Weights of a small mixture-of-experts language model, trained from scratch on English Wikipedia: a shared expert of 192 neurons.
Below are experts of layer 4 (counted from 0) of a mixture-of-experts language model. Rows are named router (the router's row for the expert), gate (a neuron's input weights, with its number), up (a neuron's input weights, with its number), down (a neuron's output weights, with its number) and show model dimensions 256-383. Each number is 500 + 50 x the weight over its row's rms, rounded and kept within 0 to 999. Numbers have three digits each.
After each expert's rows: a language model's description of what the expert responds to; "comes before" lists some tokens at least twice as common just after its tokens as in all text. This comes from a sample of Wikipedia text that the model never trained on. Tokens count by the router's weight.

# expert 0
router:505508452332567509530525438419498511504460574402483445518536517469521546610533380521454464568441477501502576534576461556399465431529470492461547511549474487378404456583486483543512486419493455507436511443460520530475506563566499525526501494388535499610505516611583422465468466446430520640405486513497568524494461552540485500517479535512474495584459500470602426482382462576514486554439
gate0:549459510528493504497480376503492531534481487457465535597539548432531566490592478452466437477502488529509543550467524516440515438444377504504544476534539558452495566486543487533411502499544407416502516487486440611560539444553620420514533465534504421539499527421522432452501536540545629512497518383449452452573453531445499485532396499560591453478437589452450458499514588520536390559556
up0:505473493537370488518479418508536459513514498488557449560571533395407550518475401451449476434515496474470571503535547513483512393469459490477486554525491484544513570557547522493447525492582405487420507465484403515476475455489592414531549425607540453525412549470540473530459421465433599457423491470536468522506490592432465500528498563585535424547448574445384478522463453449576424469511
down0:577489472478528570485564479584480536409532465454481476480525484456502521534583568569541508480629443475424539390593477522560527475467533509474439454552588412471429539427536453558459483492521460476551515503416452532534561536511429508516518507561465461505464467548502479488455462526476442481522559519530522463427486589490539533492509540509479526479383529527481499539568434521475432450490
gate1:385471466453422597517562391518551437481450532546520568474511429510614459434510609444441525548425513535444508591477519517516427552557553525535519556542599609454483570497575596458461495498581501425487521398460501449519527492456505607521485533469496497520467402538496488480463473516492478582428614537479568543528481542611525494508484507548442513457536488551573524482551493503489514539522
up1:577530540545486407511516615507482500596512416473492462496493545513387470581566451525511488451582415374508477390524413470474513513500431511467503466433440449512465328542451407442541553514433499527502451558486500522499449473537510483411573448534514488479539555437446492479449568513539452475543498418547534414476506471472467473474494607450495547462479457463423524505503495487489464559464
down1:526482461512487471489429501447497512462499521458519541504385523457504476501444515585505471561445472473587435493462420394483428422602463387613471517530515484487399458580482494449503512617520583524465524423566484527494446432467542495576516469496563456455526539506477503493407495497471562426485501505493494559544450483532479510566494534373500484487544457489575480421514558551474582431527
gate2:556461556589537511377516544535464466488506540508578503482604480466517529501469508491563440546541524494653469483453544392500503468595355507466574484428436436475577567520554556384463491504458465506474486468513461493514495555583445560521364495572551473475476568528569405555432565551457472458509463592524480522492527488579520587532450548479418518519513441550488506540593555539436416483444
up2:417570440427516469612492513458527496593502483524461439561576530551390520515507529382425531444522458560353538513514441547534446625474537537566416516587521520482443475366465565531436475481520488465467494478545552516501464470455571467505594462477536562557529551476538628512506568462562497408505450464487562539521540493438463378487542492517579505462590469457536453469549445488539508459560
down2:494464543434515465516519442489557542484507470478444541575515521521490631516570456481514560620454511517445516450621488449531514593560484544532586494511528523527525512525482517530538466549569411481584477505470543411595476518440528482455473491468463550542521490512407282456549438482493540422448451487456518488571523441567519436548498488494437564472465585423568470511533523554536524485444
gate3:493472448487503448606513461480571540557530450470478512461498542515517504525536493485517533392425506487394480471520467545555408437438470437499473547560512597454473501540482582531482529513529413375507545518556488503477436476479442491527527555557526539487522493473614452492416460432438527573469468597468448536393599530480460439504536539488523399428527488487590518500548474490505458460524
up3:541565475511518545570559517562462535520454461422580492478481468530648506497574517525496564543605452556458482457503473513501461499428598557525514506517496568516527508504473528440345516533480454543496571503556425592532538535446446499473499504503477528520505579464472476349494452435531461454510573526449490438489528538474490461520475451403534483502509545469523503572490399457494483438463
down3:421506476530538455565347467493503506471535521510536446526451559537374492544507486509542517504568555566439536513464537443467468510521446511520387466543466483591518506466455499513560535508526481460499365525403474525402468421531578442458428440565520427475497438542459467496542521553451529487461452544562481517570497433504495468507546504533500539494561447502471451550515606530589560516525
gate4:499376442470559488480402520401544546442464520570458434522522491538468533620488349476448458531488565552519548524532394534476483475555539455429487450444454502432477421530456467516548537443521464568588546489476500497521480501524482521514496566516443575426476528463569614530479428470387479466472446591490471580441463461507423485560599510529466546595544537525501443481486549552400464545478
up4:500570516579461561529554512594448477572487478436515590518449469462491469348486674510569517448517492474481371481470577479500514484452509494546528530522548472602468538390515518450439489597468548407455461430505496543495472527457513501497526451496550419574466513528422473515515550527632514498526507407483470458557522517501553524493405439485552505456447501474453533467493491451601519424498
down4:469523433537526419531483417498477578483542628508515495563515471507560568494475502482400496445488506502426431481586430522439526532501424571457407489461553501508508443454475554557576539542598473516526406504483541514442539382590545425561501511508471456493485495535431495536460451422455516476469523500486497458468524487450562553475554500488456474474500434589489486440501503553463589496497
It responds to: Closing marks, passive verbs. Closing quotes, brackets and periods ending titles or list items, plus passive participles after was/were, such as released, signed, described.
comes before: " by", "\n", " in", " to", " as", " on"

# expert 9
router:482457496472469464531519549397521477550478516445533446506404463461487587442558523560522470418457497559535507428465556446537453559495537494451477477400439530442440540420484498513464434481507475433496462497525478577514477516432444424560493450442531422523563453481537493519607509482520517581434559489498513468496450545479487479557517489424504506485448522498464654509477467524471463489559
gate0:591483558495569466435508477538524421574543514591530529479418549495542546483479516404488507556534463525523354480511483499480552461448473511504521437497478522559513437467490416456549509465505597518503420535581536526492460536511437555518515446522556490577464585476478546437563522470553465502457359506469439519513535478616513478485583535491413383439387470532581546449509532516570555492546
up0:567425593562557463466497523559590400650512578570530566481469550477523528495553501508489502553548447618442437515495594502485511434477519519531509524517430463559495507496555473445577418525464562431490436433603473558556468494513338490470537380503458510590455572545510551502479449430511484476522409514476436486563496485527529520437505461466374434403496495542518582414492527517515492483519
down0:516495502559514497445608468530456482495488458547483471406508567472480373440556486582487458486473528459569544492521478468528459491568530616537583539410537557475436473499563485431520542512494484571531572527404616529595505499501439470431500404441472597549441464427526540581476469405464459521465594534458508431509519506487510452447544488566477550496470489603567511464545428446553490433486
gate1:543518496480380540441441534508480510485496426486536508557501481518465473455476484554542503373506512487449517510511521485498454501523427487575449467462428463496416472559466499530579510601488470443591464474530504532462562537398534467474483548415560518532456424446462475502558495488483482553601521575569535467455473503512568507518500485455480506549544589463550608558490463464458594463534
up1:479511463549617493572544474502439479490512537525503516455476567511508500525464508424448528531481482460521434432504425547503567500504574451444551485556575549519598465473518492453453529424461509526416501520458512481536439458568401463572445536551444498468546635527507593515458474495503477444486470453428473555540555509527512528479479530557510470432453387572462437484512578513524451528494
down1:491521513554448528438516555506468568613462474539473608481489431455534527544516484599411537441560495413454494504455516484433489489438438436575511455488582568493545472470523491514560470538553423513458542507397507465507575453414415468553568565485490490559574504475413435318416493483511462420546514506393488534459471436546470487586477488515488518406475578582547560472553480476544512521458
gate2:514581637436535554506468472473469577456546577482488430428416505550452456519581510491517503545546578519508513547463496455583589522452505502446541482447456422476411406505471506509500451449490479528560410454564402514432438467501505538554483522450514568532575522437490489550504413421476529501443495517569530499462504391586354409524541448461459462485548570496445538524574560524473427543536
up2:437426425567403425398530478521524493577496450485451499558551508468470512458464532480461495449463457457531484433489452497455490455569564486531506554562601533551533563515547487507460499617514538415482583581414580457515514490503514462494467507578451465413455446516544494470490550544532440505564522511410463515531475575461606609516478485549538448548511467497557417474491492464515487452492
down2:555532523498514570616498507477494500451511318592529584383476461514581616530529525579540506463404547539506560545477449528474487563497428460532492573449493458577586568532565494501581517470550581588561495540549490484440399573529552543536485467467520482507509499526403604460524538473428514483538496518585570600586442461520506478463519403499494633472492470409447413533523487459532533577402
gate3:539461486446594483505548525483463508541473492516508482464509484414444496558508566494529472459551486539533398569411421553406437530451529476521502585550496427406493485489503442435470510585544428481588519558536544576503510411466479437559464542401536547500479492566607522561568542415473511399417575507533555470514466622475425464531509491528434485484532447561448514408469536578514459526494
up3:511495500590500485509576590576504519553396512481500433433491508450548416553579455553411455464577523506514451499473459376473482478529525388487477544514482464524520562511517491444506442526470499501540527496480484520530456465538490449445420575430585587587431536600439510566460584444486478474482390492553537472445488502395455376488432506546514542483598535439398479470512535460506597532626
down3:482545513499527475519486532503546509412588523513563437473446485429556501419515440516465471521473497602559406594517514613467538448471427513496524513579543476510509469479547470546442522503529495492489476548487367441526535537493592499536458588566532395583539424558476410481528562472438538563567551562427517528436539429564521549437554449504481472517510502546502414451488399454587577480442
gate4:601528563504467526533562557507566506449505468576532480453468571467548473521447497495437497456469517503506536493457534518505448569508429476437503482477433467514509541435504530423611476539528603458507529550517508556486462418426405474510469567468467535510554489507491483510463502477532485508357416580453509482573584476492448508540436521481518473493534540538518598546416500473501601523504
up4:452492579519541460498465412538415518499449475471507514581521401509504489551586490523549571542479562509503485510452463533515515398409523533474503455488532503407537402474442503517521535509443417521470467524497494493521442508489568571465477485506550502560435556432530517486496425497545579455558565435469509587511428478465432436500588437564493512495448507458515428539512519539524463465578
down4:422477485448472483473479491524621461580525560428568493463487514505467499526557425490542533491503532427504484541516504478554506552564445599449457551555441497499480478563477519520507534460446464533503441530494571548465494528491481555404518384413530486541473449578443442569548483525478592416577428418511461526433538547511575461552554452432543532429527569490419568502506458530426479411465
It responds to: Clause-linking prepositions, conjunctions. Commas and linking words opening a clause or phrase in narrative prose, such as as, when, after, with, between, including.
comes before: " the", " a", " he", " it", " his", " an"

# expert 19
router:526483460564457515534504546492525617508461569505463433403428518524377467532505457467491481500503429498459504425546554528487489442543506443535456505508541475436509521561457537453406524426462486466459444557477553533515483491516488532490429506524422549468436579602446507559492373572530550597525439441451457482442563495510439417548486471456476490579557486450449483489486508476448443441494
gate0:478554497521423475592533476408533483489492520452487516478548527514485586535538473559486562465507376426467529407480460568471554581465533480518447491562499537519559485497504532417392513455425483492422426493556475475448460512473492493476477424482446484504541489486447479404589389572514543520512628534528403443534505428365507507469521515466472450456483601498478517518435560449529480455422
up0:476481506443547458489464524558414526485492466502482450526509410562610494516517538459513379465437459509603422554505463385499450466490488504404487456472483465410465520457494562483524432487575558549530557500577436539572506501537571482532459508484508379554506557445588525554449658406484416499486424491453696559511557520571545498448487539451532500547446522515454433452453470483469482508491
down0:488445547562441526505526501498496560502450564465483529562500545399538516468513549518561558547460481496505515534559434482484388371399495524517567458512634518515462559487436450532551503528533431517460504514494489508522547494510516526612422442509527465522509530517494551426478473425496389517485466541523539595478494592443496468479531501487483519608545561540457516535524495491477475548466
gate1:550570553491386471541522498464539545495488453439513506538523512567473492448551534551483518540461565501471487503460516447559404460415521706543503461515492439505535479457498598403451531521441479427532506541451425521536457545468584444452492486539556493444396527506502552498515531628417529451481557429537554518494509465526472579457514410517399496604530466470537540525506452474499461505477
up1:510482464525471511455472495533510499492488583572449548533496490388526571526428555465519470430402388561514481497539502539438560521468418410487515527544538627493441496469597479652556511452533531553447496543571517440475591466528481534549535545436548479517583436510547494502458469441533491527512469490566499425515505493510585548440458584465548481445546524496462542514537475527507492596521
down1:555546473548512446494549432481561569433547492487519545541497520469514567452477493476474394504479479495499511476449533461511420539495483645520487449532586483477471567458443461446574525473454465462529507438489477405509433489452490416493521487465498511481433486510535416554489446523502514447426455466464438369464441536517398527432610513476463569602552484478537452412460545593477626563503
gate2:558520473496546567516476464497437680511473399531487430495485560531509488558519551493581495487542467506490509551590480470549599533482502462513551455532516448429506483485511564491449514379548524536530485545451560496582481627521596507566460470520493460476486519528535509520429485460494515547495539464488534444496497545471482450438429474571451495509575645437486469535473504534508449521380
up2:502437456507451485532430480460506417472483543503495568441411495468467550525480480557490494485531505444499523511364432528524515449430508496507478565516501525537446539437470494543617385553509476513394566509503451432405482459541397530484507588556533558622625481489459614561511483515505515443539497490499467503511555494489474572533603524472542561476476447532574463575534571491460541456551
down2:584479440494523532371529439500495493455509558485627565401496489503506508413520539473554497526471570556516451524582514486525492435536540525522521579469433481463537498565435575515495545540481462505500511471521546510537528503534493494543580512447488482545551464489601470504549542460463481475530464462445452574451551393484467508434510499530503552527509501510478430483539486515484535556443
gate3:587490465507462500405581469491446549432518528526487550559583469569477484547540491507471487535502574349553539489483468548485513500460495564507510518476471465549433495524541470538448544512512510548586404472517461517471435466446368438551473489570406557496493527488576504514518459437477339508484548480501464462516609508462521549479566451499425478448520392527532461412523459497559384499417
up3:484401432465512533474399568456507529526440496489467523520526527502510468534426570489464462453589470428452497450489574499521546512439566491532497580476442482507503488532529490491485440423500549503471467477498515507550610493571573485490535461549551453545504494525438448562465533520464488526459455484393461442550403518574454424505451476529501464531485565621482522389533456531422545462503
down3:568454473482468529500521493507465443586486502464551431529494464511598505481483496478509464515492485481482498420505484405468454497455470522510487566426477577495544503472476443426517564393472467480489474509562504530573466463475591431373447494436575369567581534556518477476536471537488528491525565441460568505549443533526514389529458525489433473499502513549515444515544564503520561595470
gate4:521560561563463553455483512514514586571467430522450501491514465536541454516450536457361496481493562477576491513652530531467595461453452528521585547510498527505516475533518521454447488505555513587464547397493499532537493463487407467518531562533531436415417464494408521506440478479491471479527533451457533525509488566607485410467497487497441499503472518496480581394503437481458474501452
up4:504563521493558516565533513542414543481494414560529625527525409578552458532547455528508486485453484481592380500603492486463502443532594516519503414539459454521512469441506491518432546516489452495442491404445622505608535561527560530477544503514590487467450547504460451366391452462477571528555566422367516534438450412542503540531389442581498444482496493488437536492455493540536517490519
down4:454502539560465551444464421548519457523482559513474468490516515446514525525532470539496455432487520500477461558495422497498603554407499545517464504537424521521495461433481557523487493653534492486477459526429551486479495573491393412351513455559515465497375500492504490492593483535602500462553528560476490502502545508569517496453457473509428377520559543553484499536447557516577529499500
It responds to: The word in. The preposition in, especially locative after born or located and sentence-initial In, as in "born in ... district in India".
comes before: " the", " a", "d", " his", " office", " addition"

# expert 62
router:552428490478477539540568556537576520553481453567502482530425542532306526485483474539464429532455572460572465533465546569463542532503423503508568551449534372522578483583489485382570553578557486530521435490469548480441467442489483443535493483369478478541537472472465592454533520477559421525495520526489483521523526532516483518479517507460524481493467491520486594446569479482473450529446
gate0:467441499513455542504569467444445412483521525534479542529537490514542487379451552513441497530483501509502470525448540502509468489452480559584490470513442400501600469508522482389503513526459579496504423500475463498505528409461464444517534455558524498439599492469428461477447653418469492552468508545490576494535515538468415419461419482485497539389559494436531455432539510490535460596483
up0:449567456461586422437456519464537547508570524476459433477484540513528511521512432548584493495516538516533574468559491493578441490546474445463577542488547508480445543481495477593589507449548466445489543471553529495532492506559548552539519496520503535555489565558493430486459424513519548452509449518472464439518611511561428535503534513453496498493445517507556499466550498387551482504447
down0:656522600586401515418583402536575545553417500535447452488447483420446559519536520622487542524491502480451473568507548475425529494478421501523524562463521427575570453531561485522490394526546530515539539510508499503531578550579500408522506544470502497566473528523450543427523577537518439603461589547557514412500535514539417493547447480546493492517485590534514541449540464479525492459471
gate1:506395522504547563504407481540464496568562461452479506499547506499467541409468476498473514561490498402511430491553532446442522581453469517443508455493504598475582498564471494482507594476497465530552425537380597477534488423501457383430534513454517475513464511414526562478499533419499497511497552465490572510498456510506580504480502477528548458482518469665447471553516507539531529526424
up1:559454527546557516556519468531498476469617505512376501592562536558507517532475511432505547589529488442479535477529535503528572532530417504463632462591471483461620526458521544499420604437556455473516442453484524507453519436549420429427504498506524457481487505522558512448546523480575485485547493483492543479501436575508526457438519469484549547460564551591476504576462592602512514511498
down1:472553517429500401467421480462539539461496541472520487551516471595526486405427551595564446552458509444494490488497512506469529484567530522503521436462545531493459490593474512518492449530518476560471541495468525512521504498577538460497501527505472457483459402522485473481467567477478459441502407534435537491488551482482492539511585510602546436577517342465499513452545533565517633465466
gate2:588500493495517465524578495427476485675502533406513504542467450511559549578567538500521612493496516515464497484375560537554485535496489507481471415482553513531571462557503551495555533550494451479467414445547508428476512495458506568511495540443506488581497442485594560470439605511495507409476469475553537522527578525499504514545516442467480450554470454495500538472507517499469437420459
up2:523552482597498443535553474443551560613490505482477513556469435498494562529592498515558577472432436541441447477434532565603436434580464539527494438499630432541570515570459585503469479480501411466525437509500433468503499498433469521493475535486513484587488466512543559523438557487451463547484522462471558464460519515473503511507544392490497418583517488563514557422536434475435436434443
down2:518476499564498512467466537510555497628481476445497566427468505499538527483480538522545488468599538422472525465541499522474454458420417539578503461570475453368569446436503541565519420600500434516539453504507505506440511491443560542509508540502530461580524555537505568530531554508497561581510507524547481484570400425531532473448589482530520455528492495508491586566513494594509410549539
gate3:452497449545537598446473535508504525567481469492562492524494513471556549527471548502441467545408494539547455596500482542489467531491498579503554529438533537493487474479430450544576578500493555521595573509569460579496479430532489399506443551469456510522565349435555494500583545489473468484433516352485464502548516450509507528521489540530533495560541550591499522501453532426463455506504
up3:515465516555451427538615465499493470497564574543422533508519458544508435463508398493536484472538501507466516410506588469531601463528485521600479546572494479519454549503552516521407436479509464488463558566475521392482508538457470544527518477547484515465432615521458547498478485463494514562557462636532497484385501487578506488486469419453475496494481434416475447484495503618530568496527
down3:519462506515467531464536484566471481514442463492535527426511502509500517490563409544455551584385530495457539523570419555574664469461496577539482500509506537483557639528544518514418614510401464434510539495505460545495530528495565521436505539412546505545478539560506508532533536544442360499541534458540463488450555554473448483493525506468446471521471544514488483563523382642468376605425
gate4:532518460475503547490503530528551637421422400461528504561532463453474459626462451557508505567507601448479532406471503506478498527532502572539539476521451484460522528533475521492490503602419490565449489567497565504501579494458539490485553561468436431507493469511480485595477524528503472544456518562478471602520431547442520538527473491459545496478523568430538615516583486431544508490484
up4:571546479429501406507491502496520441539551500498467556427558483510431542454512557430497420480474406545515481539593507506468587538474633529435438544524498536461475544509424406541519482388528458582492451424514519482522466528463467488537470477554505539506569479522515434403475494418519571531543503458569633448467464492478473423514500533596381573471536502507507419432480434467545525438488
down4:470550437473505457464474468573481541516463514489523492566525508481490486434547470524470529511510580488580533434456467552529374531542465530406509440570488521401501507477518528460538444483519462478511399461513465506418489520547473484531570425456411425536485505525515592605544586468479555465429401461573397514495547406516419424483505550526537499532433503479534460469520396493454523479564
It responds to: Census and statistics tables. Cells, labels and percentages in census demographics and election tables, e.g. Race, Hispanic, from 45 to 64, ±%.
comes before: " |", ":", ")", "|", " •", " ("

# expert 42
router:489576544459553473539514452437427492502419425385462467592452433421527582396548454538411421392478505501599549461510488532485457530493518512471496504560430529531409460415547481564428475484539527480484490567442418569518469514451463556499510622552502417491469578459470520532593531532452623521541542494511540495487537578509598488492471486491507448562364484478472565497550459519541644507599
gate0:437571591577488452589483436486469465487501535557484459502415518453445553549535444508477529427440556433533466475528618392538493429439520480493482484546481537552495471450529529517439492587452478448524474472424533474461549445427460472559488584557532478499451507454504499549459503423528561430469504483438464665442517509588476444427511558483487544473433444459601423377542550599559526560489
up0:480425612523519460605531426436445450594495510549501410487506391464468558485529462522488418532434515431519503506491613510517485501420583580451494464487481495549466519508543501580487447480537531509480544524443562477529561539501500505496486558432523596448373459481494503532464512444443640517519534551401504511483525430491444462488450539497433546442450452504564520318544514476557564489583
down0:509548516530518421489450505528566422469556499455452444461557460506537557473497467437493570482528493562544469436418552533552514517500507538466567494435552568477536584548586473486544530512472521484539557500536544552462600494538424459471529543438527469481580446570463498521488535582511493505528558542517444461463488541448512424503503505417497500485474526485557450575505541517555461567563
gate1:368447568469500542472516420496457550550490452600586474537591522503355410454534419439499489494504498425500488596531525532518536625504468525413480454486473469534464450456598459563470508514470547508510449501470455502463506434414487454471428611529498592560475447430550458564488561554466599452501412487535534590606553536558563585501455472545484442489523502563478497446447488587537505567545
up1:539509480495437566443524447545456463505515403492500595398478560510601440514438459549576414493545566473515484471465418540471501444577571430498525483491574611414646508584546501501471520473524476470472503448468488582558486453536503493543582508491525465479465580479362523458469452452606496529545575458437471513507530528503521443534484525456500527537573485459442512494508491529419446525540
down1:589429501525489591455509560517554504551464483506610513504499488526498474562478493495578647478549484418444517527479507520530564393454521553459473513428417488391494581470606526544476446543621499517494447449497477577479563522410535483567614605454495457505479496576465475484543575505527508526499440487485507483465502475555452407551543480601455499481585446463512443461507548518457463516523
gate2:496559540482464512420475504605451518370492429464520469455505495569494566509580512547423454358563473456527557504443498467427454612566580484463434515514591518415487551554505530594478500450576509519510508495491502506489571446547558591516483494524520479585492475488456492585550456586471439545610495448599527416502505494480598499438515515482523498543390476533529469581501412525523426444534
up2:477485547475484559492381565532512487418474527478513492505510594499499554471597452514508511436510439464497483566477580445492424530571542506460425458477496470509565543452543460535549474464571461392481560460564449549457546461513453554456544543556566570541576541442525451597434499687513532564512451534495433448427531544379528523398488442444484393591466497475489482516451478519475466494559
down2:531403547522545537450582569523470474404529474526525464495594467444435462516465464567536506508570415402470472493530518490579421522583500504443460540427460546432466541519573412457482512526478444462433506482394546508494492491475528570462516469492587503499566510560509619466490570523498508577395520534472449538504609521482414560446482412476542428522431507582532514426496514460445426502389
gate3:515501502525566574642450480536382521437516556460641581519457492475441541455535476497506482517569482546534509507567435507422492512516492513443599536607527560514588537546513513536490590448485465512423463499388496579456579461480420473506601469509500531514533463421477559561494560483445515485612563480520564567538486447455512496483473475551486448496563470492455489508438458521473478446577
up3:475557544423504473645444528561477503471503529415561561467485478473397520467509530466510557511478497461632544511417445501401428528461515535547547517559485504509484481560510447504562557491586486404478477536486585452481514360480546540486466388492423396545607564538498457503530545527439516469531567507489546500464475497447511432397509478504515565527537489427459559458462534508495538442536
down3:492440480488550484466522497536500453481538475484377405437522473436499497465506519587404468446562520501514448422550484538563552476506616550515509531509573440660496434458473480550503509538502622476557538553541410415490444555549488540489499505375588565535466523522513537520642494431503651447552498591552485450553487489538430464516547435447512544455470448553562574546431468522466476478475
gate4:453471417545526563533516440530481460538506487582436463473542547523527509608443503543473613517427543465506543432566471527533536455449465508514486489527554516461536593541510531539564565491470454490531605465515468495570453473441471484517483487616514489510519389596540509499488555514454568570450499373569503474501480413483534566514523482494422432497459468492558533513547561529553444509552
up4:432494471519485485570516524493521373536523445501533518462446471491553474527508576475468441507443533488618477492524493429487457524465467490535517519631450495514547538481467498434521488489411468427537450510511444584518496453517475472512538460641550458447588463499578381545473589435508563637503487496554573498550509439490499481561509437525432417511444503552494569476487519495554487521459
down4:542440548473418501448511508445463444608502437435455436529478541517540584459498451575424545369501485514576452488493468476444459551508511496504526508426377522460511456514489525510511527503549496513510533487470529604462468529489485472436452524608559513413461514428462547431492586557610476444502523533504472547467414471419564533380497495407527486471551519521489554462574455517520419408480
It responds to: Conjunctions and prepositions. Linking words between phrases and list items, such as and, as, by, from, or, with, especially known as and agent by.
comes before: " the", " a", " an", " his", " well", " other"

# expert 5
router:514424514554428514577641576436602594453536583546495572395471471493514493536529528451550513570467475482469405428539487472476423414480482474587451507613452499524479598510528461630534504447445525565551475502492473542500463458442487467501468425469454473485397496570504493475504418484404488550492485480516547520519448477477449401536550514487571454485462472461471522572637465531445458553539
gate0:489595465582504531519499503441467483472555531476431497534604453415542462524544425492518572483515463501529430441502513475581559483464565546455482492649538485464480542443490460469412480501439430549519498396558470471479550492456442526389481436557446582518425508525455563426498497444418482421460530553529433495495541488465458453507533406496519544484492441494592456600544497540626495574409
up0:521430509431513492461473523561492502514463466525520509440442591523438482474440571496490403489465550468486550546511506515452505550529442475537464464406462469505488388550517580467566529481536525436457525635484568475487425485483534556592505579458519413466594477480532484583488477603554501555564517404484540524489427505557590554475451580499485466570523548525482584415494509409412481438539
down0:430571518533614477504532510550531509563450536494534546507474547459464407475492458471531496470556584473564466500481621570518376523410490480468463431407521491420480461571524491400464492561428459414438531517369483494543512535512452466461480454613547437521533518412467485476510392492478467475497491478501501543459575567409498457501471444530436554508436535530425404434500475520465502634469
gate1:620358484437553500482440401478523412475550543435508478453440584526536499549582494347532506522546477476536488503496574526501503551502565531585563431503463485575414470448459443524522406563493498461452570532435498539451453499475504460524467452482449514439393463424510532501418480514510506471516475518515476444559486481549525454482513506512489441451604469489567569534440496457535404415528
up1:455591489538443527519537589509559482482477505539439488536501458523380452533372439540498488521444553462563508538535492428512522474477455499505452513534483550411583537640484548469485591434484540579557418481624588464525608458501500585498584500468486494464500454546489543580556519557454507486464511532398538558449527527483471604569517462445559516548479490535486382504560496476517547495510
down1:534457516492415458441490475509450557364473526466547529436526460455556471451547523515475539481583477455431492543532439577395572534521523476422465521411504458529613442448554505566572578414543466528507560572449529536559565562444549531416514491593468504493457539463484519511565487554543486568420546564524584518506471515489547514532539566588565491470439520421537468447379474498482418486553
gate2:442577498481585518533546484492486401467478507460492377466533548502445476505428538616502486492575386487560527503478572501504509440529509493491401602520472669497424509424524460525375465385478483528442488532422519458444510513507423482535546511509492454539477578498417364498495510461383426481441471472538569540533523482531573514558516490440376553541461492438478504476418520467470555590459
up2:430597491553516501513607475468461459503483555470445455404536448539490422555427514559551515513602382501484451493543500467472491370490516490526393541494485595526522595433530392549379511457538472501515526499475471432467472433518485485440524479522484528569444584482463408584498484431416437470465443517537553459544446417537537594554451482430450503461544468506480473549452475534510593599479
down2:468455489499492460449538429569542457553524454453551485433499554443514449481522455451423505528528447443531386571482480443526484483545474517437497568406559449542535606528557493387421475423515413460444482593496508587542533472482622500507530413486536650538566525529481461518448456473555457505589482480549500481519565508444519479517573503485493430552481536493512446418567444409490517505549
gate3:512370470388519493474516587454515516617444566474590548477465504471507495542554499541564429460595446564485500438498524443617488382597482497530504460561551553492533563528520573445462485486534500550531481503442566467440387455472458507429533401515550474525398498650523515407441447495453596469397434454475519547463539526521411424479484509589498459478497596592507530518436499454450566438569
up3:458392458473342507495534511437460514482546595507514581486470572468413416516439557494548520439506448516492498414477551475570505515512500500510555460481590477515485590440537523441472465482507506549539418486426496592490444516471581658544517514462451553436397513532583506427473500462513499458428461511475484590452474545448479497578539537524514443506552563515422594538478446458472541451579
down3:437527540533492588494477440493513507531407571495466556557431522549448480413488428425382440472557515470510445482416479430489550450526470535582499466537497451460551508450542559477442535551585464536475427520485565524549513425524411498447554435556500502469452375431489472430514452575513502426482454500566486500471574541407424487527574587497591498452545561443489513469565576490505491468463
gate4:509500470504497512496476571330513516468488476560544560542488482390487456570564526435566508622535474537480501577537555523599514453462518399582506459571524458488468524494454522472495587484485585608485538559601562491521440483492443518488535478427413572483497442525528523502541492615399478421496496516474493491548511533502468583557476498477426557409504552527428528478486491421441522522457
up4:494515483523479488457549533430527528511579501483553539360509517455516372510609463517491423559522509503538473544493550502539519538549482410462538507447380466499465505475502506468585446615560474449509615430588527495567427447470427583500549536445425494523448472458450457499465460595510520501464581539457502551568484501508523477540529568533440514581501552516458563492556484524508546545418
down4:488484497472398482391507575492499517445466457522484501474501558543522524528476566428470525497525467497498497420520496507529547432459519457527513546520571499494440524443520403409454520424402427522467522549669484526440535542410567463519571498467524495504399442432502592528506521582503498479509319614515513571567537571476573519489419538547547512468544540535458504481508458504495492457553
It responds to: Digits in large numbers. Digit chunks completing quantities and figures after a leading digit, in statistics and tables, such as 3|80,000, 38|5000, 48|.4%.
comes before: " |", ")", " m", " km", "th", " century"